Weights of a small mixture-of-experts language model, trained from scratch on English Wikipedia.
Experts: 16 experts in each of 6 layers, 160 GeGLU neurons an expert, 1 pick a token, a sigmoid router, a shared expert of 128 neurons.
Training: a variant of Muon for the experts, 811M tokens, 6299 steps.
Below are experts of layer 9 (counted from 0) of a mixture-of-experts language model. Rows are named router (the router's row for the expert) and show model dimensions 0-159. Each number is 500 + 50 x the weight over its row's rms, rounded and kept within 0 to 999. Numbers have three digits each.
Before each expert's rows: a language model's description of what the expert responds to. This comes from a sample of Wikipedia text that the model never trained on.

# expert 14
Description: Sports and section-heading pieces. Digits of season years and census dates, section-heading equals signs, and accented word pieces in football rosters and place names.
router:418494462510449594528559639478583461498483511463469466424509445450569478495476553474428525484540476472572485522502535575483417526457511461450455589508569487450412467549439477505567525505561501501561420508524530510455555465446517623543403446374534590495584499480487452487545541488516463500444516516598483529468502522502499467458550451458435556507452538498536394446478495552446575559475510573544471501550476395533513458539526483515358537526592566500491516503432533487552451419496425

# expert 15
Description: Biographical action verbs. Past-tense verbs and pieces after he, she, his, or to in life stories, such as won, moved, joined, said, took, father.
router:516492625497489506535505486419565497466483481491496551510447489421485555527498447448523530484500499557583527428588568469480524522530466484555509513532571408502438476448517475515473491492561550494569385555514420507478500509546513533483454462482534540487447523420417473454550548396508491571540512561502508558413656484493469453432475451513505605623483483421539470431462417470476511458498509515391500534498532353621523515526425451498523465485454441502562550525431584507462537440447457

# expert 3
Description: Determiners, quantifiers, infobox breaks. Line breaks in drug and place infoboxes, quantifiers and qualifiers such as such, same, any, some, known, However, plus numbers inside math formulas.
router:505424553553423519451566478445541411503568450558403507516473464522546544545535456544524528501543456463513421502534520452435471617436468522555622556477516471521435592512460494464515552505568501547555475509518437442480523496500554534516410467482500433486532523551455459543450565522486503500455556560515468486513526520454637446421415525522436500543472592490588499491393476528511534402523358581467504562536550404568462504466525448512578453546481417442544529554449461474445551471479524

# expert 1
Description: Clause-joining punctuation. Commas, colons and conjunctions such as and, which, while, until that end one clause or phrase, e.g. "acclaim, scoring", "Calhoun, the Falcons".
router:565463550545494551503518482420478419508505449586506522505408438450435547576608440482547474520482487455543555459579525504393429597458451417550503538513593407535573554498485463425531477503549502564609456499447459466480594511478540491491485526519453527462492489475449420505520472562523430576519527540521447425389532498550516471435550530467459496603431571526513505442432486544566496542493454583486520559511481409532480534452564403501458501537446429521516527481414571520485446457453428

# expert 4
Description: Name-part word pieces. Inner or final pieces of personal surnames and Latin species names, such as Ra-gan, et al., rutilan-s, Wilson, -ensis.
router:494531559616489554514533505417501507544479397488521567496413516473530496527528445426493488550543565492567469470518554522380428517383472448573542542442515467564511438619530334451494519490602580529513439510420479429523460543454549512434488540520491547509492520482458516471537584544503443504550542573557539504473558499499486529407491494474536511550474468524545449451420502578443465430472540474509543638503528521563529455500485511441481500508565416590552482560464564510474547453471440

# expert 6
Description: Infobox and list fragments. Periods, line breaks and short codes in infoboxes, tables and lists, such as St of Stance, country codes ITA, GBR, sentence-final periods.
router:476497559533390473403643481394519528573598497596565524504489467520481499481528410563454508461406521516571436441545576489440490511418462460446507472476564474463513547569516476533503538499613591470555462576480591532460556402495614479508438503425484483535546604503474433451456527432597480566450499526474462457472517478541556618506495511426477550557474522475489477486537508466499463509530435496485473465555515441484633517473473562505508479500484522504503489499470554550482452503471406

# expert 0
Description: Word after space, mid-sentence. Space-led tokens starting the next word mid-sentence, often years after dates or adjectives, e.g. 1545, analytical, de, mono.
router:480410590522487443531561504451486502556540467515569556454479415439540461515488433459564518523565473438520436528532570470420532527464500486565471599422551472525584561556407388453556535428565450510517460534499530565563495559424522571543514489502483545633447526483456505462616533575482448509442552467482579471417532519555514453434474522460486485493447607506579504440537456483526542505530439559481492479499480479543510565462562419429444479432539511533507603488438440533438452512463432

# expert 9
Description: Words in titles and quotes. Pronouns and first words inside song or book titles after an opening quote, such as You, Me, I, Of, plus word-start pieces like con-.
router:537517559597468568486557503415556443540528452496504526440441455420511527495489559477537547524432482452513476569619608402459527568508422543525464504405524447436395528561450482393561527507545502546507450593449520599545464510508550451469557515472542453540497569541492412532564571426515460517502578580555510498482526506582495458493469578452513503520456496532549503454445491475478449518505362540489527483529522446440523457587507519528507551532535414509575499494487407434532504454440407

# expert 13
Description: Digits inside numbers. Middle and trailing digits of multi-digit figures in vote tallies, census percentages and years, e.g. 115,352, 62.5%, 100 metres, plus word-internal pieces like -bil-, -ploy-.
router:495390530513504558541548605452539534477433534501535541479498406466519520462498449490489500572385514429539500567555567427439453488509483488487451569463535442534479530478525449445498450463510529621556512473547480433513526501440535530497469379475496438520525593472458488484518479422461441556527617540498486450450472504475588553378486486568475535570544500531534452481474496492466526437511491548452606566594625477527586439531505467515510532412541522480557558527526499500604526393416481

# expert 7
Description: Sentence-final periods. Full stops closing biographical or historical sentences, often after dates, plus the last digit of years and words like War, Navy, Corps.
router:489533598521451564508482465485533489570466548455518493452419470463556472448573532492544534522474422469638470469600565478488512526496500398466482541428497482507516541501500384420509516472499493525592454494421452590451611508473530551512503513459507453557468522513486468493635561551484451564481473584508509451429585482492567509477533493532481548484501522537557452469558475509500484487537463548423503622507555414495495470413524414369456453522484579512477584579422525572494413477558468

# expert 12
Description: Table rows and headers. Pipes, line breaks and dashes that start table rows or list items in discographies, filmographies and award tables, plus Nominated, Episode.
router:496431534575499581400570482486560499488442541464526447440437457507536547566519436528496459458536527520478575454504650452488543577466433555550459448440555413463508468488427495429614516461533461567578508557515488507460532514437521470518537508409530528541520629507518477447553615515540487563490561462478512544501549549521513512471476439544470537541452490473555457533504440628476492477532500598464523469612549451460512459491547462407495486517526421523499517523472561500584497452386412

# expert 8
Description: Dates and list dashes. Digits starting years in birth dates and tables, plus dashes opening infobox lines, such as 1886, 2024, "- In office", "born".
router:574502604515495489479482543541545422500562493509561519517544483513490522506599512510544501510489517487575442434488574477531526613464497536499601588432570456457497444562539445514570485548571540608584524495429523473470505462420476479580435489476481537487480472434487507512532524476580507536416487457599527440482530469533527505468436436427530587526529518437528456503448373527556519497566472549461575548565595445418558532412601537404458481460465491534511524582526506526506416406454540

# expert 5
Description: Table cell separators. Pipe separators, spaces and opening parentheses in sports and election tables, e.g. "Detroit Red Wings (2002–", "| 89 | 32", and subscripts in formulas.
router:496413545477497493524488527438482500522505452523514586422504440463416515579603535550479540409547491432512447460560503520498482625440460390480510536508560476469554480566525454543574535541551476492584441477505545426464482505515528546526413445348563594485631459534364477481500543437500453514537555521565554479458524457535539496450521489481505520570405446529520510536539436504464439558548484513414533512556560474470552475464470561510499496518544483544538492531486551592481429547381482

# expert 10
Description: Category head nouns. Head nouns naming the kind of work, job or organisation, like film, album, singer, game, channel, government, often after descriptive adjectives.
router:479453596537508415553508493480547404550427500578551503507491514426649545499528481468521546549436436442588500538606548555376462496489417513481509524572481437488506501501438510464513554409542464448556448529443458508434541490480485506450476434449530491529537459483444520423537548442517462554462497523581486467453521528530576550446440534434462517550519539553519528370475459552568455453500435594438540496512485445539491456492473521477534471425502457583507606516412534443584536416453459

# expert 2
Description: Prepositions before objects. Prepositions after verbs or nouns, introducing places, times or objects, such as in, on, during, between, near, south of.
router:437451578486451542523547551529468499540526434474516519521502513423501546568485450431571565511413455447548443451622542453426472533501421453523576537525532484584551501504528410520550510529525515552587428559490451512550545468485533535418458438505464495492447542452506385479569506470522431488513548623493539472525511559480568516415471582453413524556425531517638449419504483506534555534502478582409513514549533434615544487495508495451519563547508484514534510520416491561557578492422500

# expert 11
Description: Auxiliary and copular verbs. Finite verbs is, was, were, has, had, may, could that follow a subject noun phrase, e.g. "Featherbed Moss is", "the building were".
router:548451547510497494488512520422503420585564477567489564446533459439504523571583437497508512478497411372522538496564608537482465562436492452539534500493502467485499479494452457501523523456493496564548389498491497526482557551411606486527498497486543475498512498463492523485461501421601457485532601558570523472460569467519564481377458554522431524493392574462602467466390439450508553420460472582460495497536502385502531495464631459479465578482462464499556505485417565461525466497476463